From a checkpoint of a small mixture-of-experts model trained on Wikipedia.
Size: width 320, vocabulary 8192.
Experts: 128 experts in each of 4 layers, 64 SwiGLU neurons an expert, 8 picks a token, a softmax router.
Training: a variant of Muon for the experts, 4577 steps.
Below are experts of layer 3 (counted from 0) of a mixture-of-experts language model. Rows are named router (the router's row for the expert) and show model dimensions 160-239. Each number is 50 + 15 x the weight over its row's rms, rounded and kept within 0 to 99.
Before each expert's rows: "comes after" lists some tokens at least twice as common just before its tokens as in all text; "gets" lists some tokens that make up at least twice as much of what it gets as of all text. This comes from a sample of Wikipedia text that the model never trained on. Tokens count by the router's weight.

# expert 39
comes after: ".", "=", " |", ")", "\n", "|"
gets: "\n", "\n\n", "-", "\n ", "\n   ", "$"
router:54 49 49 23 14 60 35 33 56 20 59 42 49 57 48 71 52 77 64 57 63 51 24 22 48 45 65 69 42 47 55 30 28 46 56 41 57 45 50 42 62 55 61 51 41 66 67 32 36 49 55 58 40 55 64 23 49 40 37 55 48 63 06 53 67 64 32 36 64 59 51 54 71 42 23 47 74 41 53 51

# expert 117
comes after: " (", " \"", "-", "/", "\n", "\n\n"
gets: "|", "a", "In", "born", "t", "ar"
router:36 23 44 39 49 66 34 20 38 35 46 23 45 53 48 52 43 85 73 73 75 56 40 30 46 59 54 57 23 40 49 42 25 69 76 19 53 37 66 52 37 47 48 53 35 66 90 34 39 57 66 59 66 50 39 37 51 66 68 53 45 54 25 65 72 65 50 41 78 63 67 64 73 55 60 35 55 41 39 51

# expert 91
comes after: "=", " =", ".", " also", "History", "See"
gets: "=", "\n\n", ".", " =", " also", " career"
router:62 44 55 41 36 67 51 15 32 43 54 45 59 53 56 76 52 84 56 58 61 68 35 48 46 52 69 63 35 34 48 39 33 74 53 35 71 41 50 54 48 70 46 66 55 62 52 43 38 60 61 44 58 71 46 21 56 38 69 67 48 72 47 52 61 79 23 68 59 60 66 69 61 32 30 58 39 48 29 65

# expert 42
comes after: "  ", ")", "\"", "a", "i", "o"
gets: " |", "|", ";", ":", " (", " –"
router:41 48 57 21 36 62 29 29 54 17 53 42 58 59 59 58 53 55 76 63 47 39 47 54 49 55 64 61 42 56 50 31 52 63 43 49 39 47 52 37 78 52 63 52 25 61 61 33 51 84 48 67 41 53 43 31 39 52 46 67 48 49 24 47 60 56 34 50 59 55 53 71 79 50 28 40 69 36 38 48

# expert 46
comes after: "-", "|", " Preceded", " Full", " •", " Succeeded"
gets: "\n", " Born", " Country", " Website", " Coordinates", " name"
router:59 28 52 27 43 59 36 29 43 34 60 32 49 66 52 57 51 60 46 49 48 56 65 42 60 42 72 61 17 48 58 28 35 58 62 05 55 29 72 59 40 72 55 53 43 62 83 44 40 54 61 44 64 66 46 30 47 36 39 53 63 48 43 50 49 62 37 44 92 81 45 49 67 31 34 43 53 51 33 40

# expert 83
comes after: " in", " 18", "–", ",", "19", "0"
gets: " |", ";", ")", " century", " 2012", " 2014"
router:42 62 47 39 49 62 30 27 52 37 85 61 61 65 49 52 51 58 76 78 49 58 27 54 64 27 70 58 46 47 58 40 34 63 70 54 40 41 56 52 61 50 68 56 46 46 74 37 42 63 53 52 43 90 53 36 34 49 50 52 50 41 36 70 65 78 29 64 64 60 72 73 63 49 33 34 59 42 43 67

# expert 52
comes after: ".", "\"", "!", " P", " L", "?"
gets: "\"", ")", "]", "}", "'", "A"
router:38 43 59 33 21 71 28 28 55 34 54 59 57 67 66 69 61 92 55 60 44 39 26 38 45 44 60 62 28 45 37 51 48 53 71 29 53 28 71 31 60 73 55 62 46 61 44 36 49 60 45 66 57 48 47 40 46 42 60 67 67 34 38 73 76 85 47 70 74 65 45 58 71 60 39 49 75 42 24 64

# expert 127
comes after: "-", "|", " 2", " Al", " 3", " 1"
gets: "-", "–", "  ", "/", " inter", " -"
router:62 34 58 34 42 49 16 47 22 44 53 67 59 59 33 60 56 58 72 76 47 68 36 21 47 53 79 55 40 34 64 48 42 65 62 40 60 50 67 44 60 59 53 50 28 49 58 27 29 57 56 55 41 52 61 16 52 53 41 51 55 61 31 52 63 46 35 69 57 68 60 58 46 33 35 34 70 35 39 50

# expert 44
comes after: ",", ".", " (", "\"", " /", "a"
gets: " (", "\n", " U", " A", " [", "A"
router:37 46 63 22 24 56 25 20 47 40 39 37 48 76 55 65 53 65 63 72 58 38 23 34 36 37 68 65 49 32 51 51 43 60 51 47 64 40 66 37 59 55 61 46 33 75 68 37 44 45 63 64 43 68 66 22 30 39 36 78 46 48 18 46 60 68 40 39 58 54 45 62 81 40 42 38 69 49 30 51

# expert 26
comes after: " in", "\n", " of", " election", "  ", " Total"
gets: " in", " the", ":", "-", " of", " election"
router:44 30 36 37 43 93 24 48 23 43 52 37 57 40 39 35 74 49 70 59 46 60 45 44 54 43 84 59 50 30 54 10 30 76 64 32 69 42 44 65 63 68 80 65 17 61 49 19 77 49 48 59 78 45 24 44 56 44 29 46 50 53 48 59 49 57 31 43 55 46 54 59 61 41 41 25 33 39 45 69

# expert 79
comes after: " |", "|", "=", " in", " won", " round"
gets: " the", " Team", " season", " round", " national", " No"
router:48 41 61 51 17 65 42 37 42 42 59 54 70 52 53 36 73 74 64 51 65 68 33 41 70 44 84 55 27 38 60 33 33 56 53 39 69 37 49 61 56 63 76 57 53 60 62 43 62 63 56 58 66 55 38 31 42 45 33 59 49 36 50 72 45 76 54 64 63 80 48 73 85 56 43 16 50 48 54 56

# expert 66
comes after: "\n", "|", " 1", " \"", " 2", " 5"
gets: "|", " |", "-", "/", ".", " Win"
router:58 34 58 26 29 67 36 48 54 28 50 48 53 50 33 63 40 63 50 75 55 46 55 36 60 62 48 74 38 40 63 26 35 56 73 36 49 36 54 30 63 62 65 44 22 55 82 28 49 70 54 59 48 50 64 08 46 70 51 61 41 45 33 73 60 49 49 59 52 75 57 69 51 43 46 21 62 34 52 46

# expert 31
comes after: " |", ";", "|", " of", ":", "%"
gets: " of", " New", " —", " in", " 2", " 4"
router:56 40 39 49 48 73 21 37 42 40 53 60 52 61 62 59 54 62 74 76 54 48 36 51 68 37 77 64 39 62 63 36 54 66 73 35 58 50 50 44 53 52 66 58 27 54 56 20 53 38 37 54 62 54 34 36 34 64 27 58 53 27 27 72 57 42 42 51 43 82 45 76 76 41 41 28 55 15 37 62

# expert 87
comes after: " |", ":", " (", " st", " ft", " h"
gets: "0", " 2", " 1", "5", " 3", " 4"
router:44 60 53 42 39 63 26 36 50 40 59 60 63 57 40 37 53 52 53 53 72 61 53 32 48 44 55 69 20 39 33 15 27 56 82 32 43 41 92 57 52 63 52 50 33 48 71 40 44 53 73 87 53 73 54 18 48 38 52 63 55 63 44 58 59 73 40 58 52 50 50 78 50 44 43 27 55 30 18 77

# expert 77
comes after: "-", " |", " (", "/", " 3", " 2"
gets: " |", " /", "ur", "h", "–", " ft"
router:59 16 34 32 56 46 29 43 51 29 58 24 55 42 54 29 57 67 55 56 67 70 48 35 49 49 50 49 15 42 49 43 31 56 69 16 53 37 56 66 57 75 57 60 32 62 73 59 46 49 55 47 68 67 43 26 49 48 32 59 38 37 56 66 54 77 56 53 54 69 47 59 67 66 44 06 60 46 45 52

# expert 78
comes after: "\n", "  ", "\n\n", " the", "imi", "grad"
gets: "|", "na", "ua", "da", "ta", "ita"
router:57 30 46 26 41 66 40 33 56 48 50 50 51 60 28 46 74 71 78 70 60 53 39 67 49 70 44 40 31 09 37 12 51 70 65 42 63 49 55 57 69 49 58 46 57 72 70 37 42 63 57 54 59 66 54 26 43 35 54 62 59 58 32 41 65 46 44 42 61 60 62 44 56 26 26 50 35 45 45 83

# expert 5
comes after: " is", " of", " was", " as", " for", " in"
gets: " the", " a", " his", " The", " an", " their"
router:64 30 52 50 39 70 30 42 35 46 63 48 66 59 62 50 56 64 67 75 84 50 25 50 74 57 64 64 41 35 47 29 32 51 74 45 82 52 52 39 67 50 65 72 23 66 65 25 42 58 67 73 53 58 60 24 43 48 32 70 43 56 36 52 57 63 46 43 63 55 62 91 61 54 56 32 40 41 28 54

# expert 123
comes after: " the", " The", "eg", "The", " where", " that"
gets: "a", "e", " he", " she", "s", "ia"
router:25 38 34 25 36 44 39 39 50 27 60 25 45 48 55 69 58 64 53 76 60 53 21 58 56 47 48 36 50 41 45 37 56 52 68 52 46 51 73 55 72 65 43 66 43 61 58 62 50 64 74 58 42 81 57 49 50 62 26 67 46 74 44 64 68 59 57 54 61 46 54 54 54 47 40 58 40 30 22 92

# expert 37
comes after: ")", "|", "=", "  ", "\n\n", " \""
gets: " |", "th", "S", "D", "R", "C"
router:60 47 59 17 32 62 28 44 52 18 68 59 72 55 61 67 42 71 68 64 56 72 52 39 60 58 58 58 45 38 68 17 23 46 67 56 37 40 53 43 71 67 49 48 39 56 85 40 71 78 59 58 58 56 27 45 46 46 42 59 44 51 32 67 56 38 29 44 55 81 47 60 69 31 51 52 84 31 46 63

# expert 63
comes after: " of", " in", " at", " to", " on", " from"
gets: " the", " a", " his", " The", " their", " its"
router:54 17 60 44 46 69 30 52 33 42 60 71 53 66 57 63 67 51 72 63 67 59 46 50 55 29 70 53 51 51 49 30 19 77 68 46 85 40 66 60 43 61 67 69 30 71 61 23 56 57 72 85 58 49 60 21 29 67 33 66 54 45 21 43 48 62 40 37 62 49 55 86 59 38 54 41 55 27 36 50

# expert 106
comes after: " in", " of", " for", " during", " In", "In"
gets: " that", " the", " which", " this", " who", "n"
router:57 29 16 41 50 63 37 41 31 39 64 48 43 76 33 68 56 44 56 66 75 71 63 67 63 48 49 39 52 32 46 17 40 74 66 58 80 54 67 55 67 50 67 72 42 71 57 41 55 56 65 76 59 57 33 31 21 49 46 71 54 60 30 55 54 48 58 43 81 53 61 58 47 53 45 48 39 44 33 54

# expert 55
comes after: " |", "|", ";", " (", ":", "–"
gets: "\n", " 0", " 1", " 3", " 2", "  "
router:54 43 58 36 41 66 24 19 52 26 44 59 64 44 47 60 61 64 54 75 60 54 29 28 42 35 72 68 36 47 63 34 50 50 54 27 51 48 73 35 53 56 77 49 41 60 77 44 35 49 58 47 53 67 55 26 36 54 43 59 48 58 51 67 52 55 44 49 61 82 63 82 66 42 32 20 82 54 42 61

# expert 101
comes after: " New", " University", ",", " of", " North", " in"
gets: " of", " York", " University", " County", " City", " in"
router:63 52 49 49 60 58 36 30 38 54 52 36 36 49 58 52 56 66 56 54 48 60 28 24 57 37 54 59 53 61 75 41 50 65 52 50 67 47 60 57 34 63 64 79 38 56 48 36 42 53 84 59 32 70 34 39 43 60 33 57 43 37 42 42 58 67 09 31 57 60 63 86 53 60 53 45 64 20 11 54

# expert 82
comes after: "\n\n", "=", ")", "M", " is", " ="
gets: "=", " is", "\n\n", "The", "  ", "ver"
router:72 44 54 23 12 70 44 42 25 41 45 41 54 45 46 64 41 61 57 54 92 70 41 60 54 56 74 53 45 25 50 39 30 85 65 36 75 20 68 63 44 71 62 52 40 68 61 33 55 66 86 55 47 63 36 38 54 49 19 43 53 49 23 55 53 62 37 58 73 88 40 56 74 54 39 66 34 46 30 49

# expert 7
comes after: "\n", " 1", " 0", " 2", " 3", " 4"
gets: " |", "–", "|", ";", " 0", ":"
router:39 36 53 40 43 53 26 22 46 43 53 39 63 50 43 41 75 73 72 57 65 47 47 49 40 49 83 66 27 55 55 35 41 49 61 32 51 45 64 52 37 53 60 58 35 55 73 27 26 58 63 51 46 64 41 16 32 51 54 58 43 45 25 66 64 70 49 71 55 50 53 78 50 41 49 44 82 41 49 44

# expert 64
comes after: " was", " he", " He", " It", " it", " is"
gets: " was", " is", " were", " are", " a", " be"
router:57 44 49 33 38 50 48 29 47 26 58 46 66 47 44 53 68 75 43 63 78 62 22 38 58 44 45 48 29 36 55 56 35 47 67 22 64 57 69 40 47 47 60 60 43 84 76 23 52 70 61 58 31 56 38 45 35 62 49 50 50 56 29 63 89 67 44 40 72 50 69 67 59 54 40 03 60 54 38 69

# expert 73
comes after: ",", ".", " and", " that", "\n\n", " but"
gets: " a", " an", " which", ",", " with", " A"
router:33 31 62 29 24 51 40 17 17 35 48 33 40 56 36 61 63 56 52 70 74 48 11 42 42 66 57 47 40 32 58 51 22 47 78 30 79 41 59 45 56 50 50 62 34 65 65 16 53 51 55 72 48 57 49 39 46 59 63 49 67 49 28 57 79 55 50 45 59 48 65 53 63 45 44 25 68 38 39 61

# expert 54
comes after: "\n", "\n\n", " the", " \"", " (", "|"
gets: "|", "M", "H", "G", "P", "K"
router:65 40 50 49 31 70 26 34 56 35 54 56 63 77 66 52 53 82 70 54 67 53 41 50 54 43 69 77 50 35 71 35 45 73 66 35 60 45 60 44 65 49 67 59 45 60 59 36 61 65 67 56 46 62 52 22 44 70 30 52 59 55 18 73 73 53 35 61 68 52 44 75 82 71 33 52 47 29 56 55

# expert 67
comes after: "–", " |", " (", ":", ",", "."
gets: " 18", "1", " 1", "2", " 2", " 3"
router:55 44 56 25 46 62 29 32 30 41 64 54 50 66 43 58 60 60 64 50 63 66 39 39 50 39 57 63 34 48 48 27 30 61 64 36 51 49 74 44 63 49 51 55 23 49 75 25 38 51 52 67 56 79 52 35 44 52 45 55 47 55 37 42 60 64 33 53 56 54 59 73 59 50 37 34 67 40 15 67

# expert 105
comes after: "  ", " 1", " 0", " 2", " 3", "="
gets: ".", " |", ";", "|", "=", ":"
router:63 46 47 23 34 81 34 31 50 44 55 61 70 64 47 72 50 70 72 52 58 66 45 47 44 61 70 60 29 43 41 48 54 80 60 42 46 45 58 46 63 51 51 56 38 62 80 21 32 49 58 63 56 70 42 21 48 61 44 67 49 49 24 47 64 69 34 69 53 41 65 65 62 40 48 55 75 31 40 68

# expert 30
comes after: " the", " The", " of", " a", " his", "The"
gets: " first", " the", " other", " one", " most", " second"
router:46 28 52 43 36 50 40 43 33 53 51 41 55 57 37 49 46 49 68 69 81 45 29 61 63 45 58 52 28 42 53 29 28 64 66 38 64 44 61 40 77 50 43 53 46 43 68 36 48 58 73 44 52 81 64 54 42 45 60 67 72 60 45 59 40 58 48 50 57 74 70 66 66 50 48 30 46 37 38 82

# expert 100
comes after: ".", " of", " and", " in", "\n\n", ","
gets: " the", " The", "The", " a", " his", " A"
router:59 29 68 39 45 52 25 44 37 43 53 51 51 60 60 49 39 60 76 74 80 59 24 40 52 51 61 59 37 43 57 35 38 66 76 49 87 40 63 41 57 45 60 68 24 74 77 25 45 49 70 61 53 54 54 31 45 56 27 73 48 40 23 52 74 55 47 52 59 61 50 90 61 45 46 31 54 30 46 56

# expert 47
comes after: ")", "  ", "\"", "%", " Racing", "}"
gets: " |", ";", ")", "|", " (", " –"
router:41 54 57 36 44 71 30 23 47 35 48 59 64 56 53 66 44 48 75 71 62 46 37 52 66 37 72 54 27 48 53 33 59 60 56 35 44 53 48 52 75 44 75 55 13 61 52 34 44 78 45 63 44 51 60 30 25 35 56 50 41 39 12 66 76 57 42 56 59 70 68 84 73 43 36 46 83 49 42 56

# expert 69
comes after: "  ", ")", "%", " —", " |", "1"
gets: " |", "|", ";", " 0", "  ", "%"
router:53 50 46 24 45 69 33 36 46 33 61 49 47 67 67 63 45 62 66 77 75 46 39 53 52 35 61 50 37 48 45 45 34 65 59 35 48 45 49 57 55 51 72 46 25 61 62 21 42 51 50 59 61 60 48 21 32 34 48 60 43 43 41 80 56 61 36 63 54 60 75 83 59 39 41 39 63 44 52 53

# expert 118
comes after: "-", " known", "\n\n", " non", ":", " ("
gets: " as", "-", " or", " As", " in", "In"
router:71 21 57 26 39 62 40 36 33 36 63 39 69 69 25 51 50 61 60 65 58 43 42 37 45 42 59 51 41 40 37 22 30 78 72 23 63 48 54 42 75 53 43 58 31 74 72 29 34 58 61 43 69 68 71 32 31 57 52 64 56 76 46 75 63 57 41 53 61 70 63 50 68 33 48 50 60 24 49 63

# expert 90
comes after: ",", "s", " and", ")", " well", "\""
gets: " and", ",", " or", " but", ";", " &"
router:44 24 61 25 52 58 46 37 49 34 61 54 60 45 56 52 60 68 59 72 90 41 23 32 56 60 70 66 28 40 62 45 22 57 61 48 69 36 60 34 52 44 55 52 31 67 68 19 36 61 52 67 47 62 45 33 49 67 41 61 80 68 42 49 68 64 32 44 40 52 59 62 64 46 63 51 71 35 35 65

# expert 35
comes after: "\n", "\n\n", "=", "-", "\n ", " ="
gets: "-", "\n\n", "|", "=", ":", "Personal"
router:59 30 57 39 37 69 36 38 48 29 49 46 76 55 37 80 50 69 71 85 57 40 48 38 40 42 78 33 60 39 61 34 25 63 48 37 46 30 59 62 46 46 54 56 30 53 70 38 21 70 63 58 40 47 62 19 32 41 38 62 57 60 21 44 50 55 30 28 68 63 71 52 68 43 27 41 50 55 36 51

# expert 19
comes after: "'", "’", " |", "|", " \"", " +"
gets: "s", "'", " his", " 1", " 2", " their"
router:48 37 57 38 45 50 27 36 45 38 53 58 42 81 55 64 43 50 44 61 55 37 16 47 66 33 44 87 17 52 47 42 39 56 61 16 60 35 68 25 65 50 73 61 36 60 49 30 45 47 75 64 27 50 38 39 35 38 30 68 46 51 28 68 58 74 35 58 67 58 52 69 72 36 36 33 65 31 39 62

# expert 72
comes after: " the", "%", "1", ".", " The", " $"
gets: "%", " |", ")", " population", "2", "0"
router:46 42 49 30 17 91 45 26 45 29 57 53 53 66 59 45 51 57 65 61 55 49 39 70 49 55 86 57 25 40 74 28 40 80 61 19 42 31 50 30 75 71 59 42 44 51 51 16 39 56 49 41 55 62 43 39 60 44 57 59 58 63 36 71 66 69 52 69 58 43 55 69 69 55 43 56 50 38 46 74

# expert 119
comes after: " (", "-", "^", "/", ":", "–"
gets: "age", "{", ";", "}", "′", "″"
router:50 35 40 15 59 49 22 47 39 36 61 47 41 54 32 45 40 79 81 49 68 35 67 26 54 53 71 63 45 48 67 58 39 64 56 36 55 29 54 44 50 53 61 70 17 55 78 51 30 41 61 57 43 67 46 26 31 69 55 51 38 73 43 69 63 81 31 46 73 58 65 73 51 55 33 45 60 34 15 54

# expert 98
comes after: " the", " as", " to", " The", " that", "The"
gets: " as", " is", " be", " have", " a", " being"
router:65 30 57 27 49 58 43 46 19 26 45 59 54 65 34 62 82 48 62 70 72 66 38 36 69 53 57 56 30 37 59 30 25 83 64 22 64 27 59 47 58 56 48 65 59 60 60 48 47 69 58 59 28 59 72 43 37 79 69 69 65 67 45 56 72 40 47 45 71 57 67 46 51 54 51 30 41 33 52 70

# expert 102
comes after: " |", ".", ":", ")", ";", "|"
gets: " \"", "\n", "\n\n", " '", "\"", " “"
router:61 31 65 37 39 79 43 49 56 22 44 37 40 72 51 70 62 89 56 68 54 41 26 31 69 57 48 75 40 50 58 41 43 43 56 08 68 42 46 30 72 67 58 46 33 66 71 30 44 60 57 57 47 52 59 36 43 59 59 55 50 43 14 45 66 51 49 50 61 69 64 53 75 34 38 56 78 41 35 43

# expert 25
comes after: "\n", " by", ":", "=", "\n ", "\n\n"
gets: ":", "-", ".", "|", " -", " John"
router:51 30 33 29 25 61 39 25 37 39 51 54 71 42 44 53 56 60 68 61 51 65 38 35 40 55 72 47 47 41 56 45 46 66 56 32 49 21 55 38 61 67 76 65 30 59 70 20 23 69 61 55 59 55 60 03 36 74 47 63 39 54 22 48 53 64 25 47 75 44 66 59 54 32 33 60 46 46 43 62

# expert 97
comes after: "\n", " Born", " Website", "-", " by", " Released"
gets: ":", "-", "|", " /", " –", " office"
router:52 39 39 37 44 72 22 29 54 16 49 42 55 55 30 48 58 65 76 52 43 65 57 25 58 53 70 52 41 39 58 35 24 52 54 31 59 15 54 55 38 77 61 65 35 54 58 15 51 65 61 65 54 49 43 00 44 67 36 56 38 48 33 53 40 82 30 40 72 56 44 68 49 30 44 39 48 34 39 64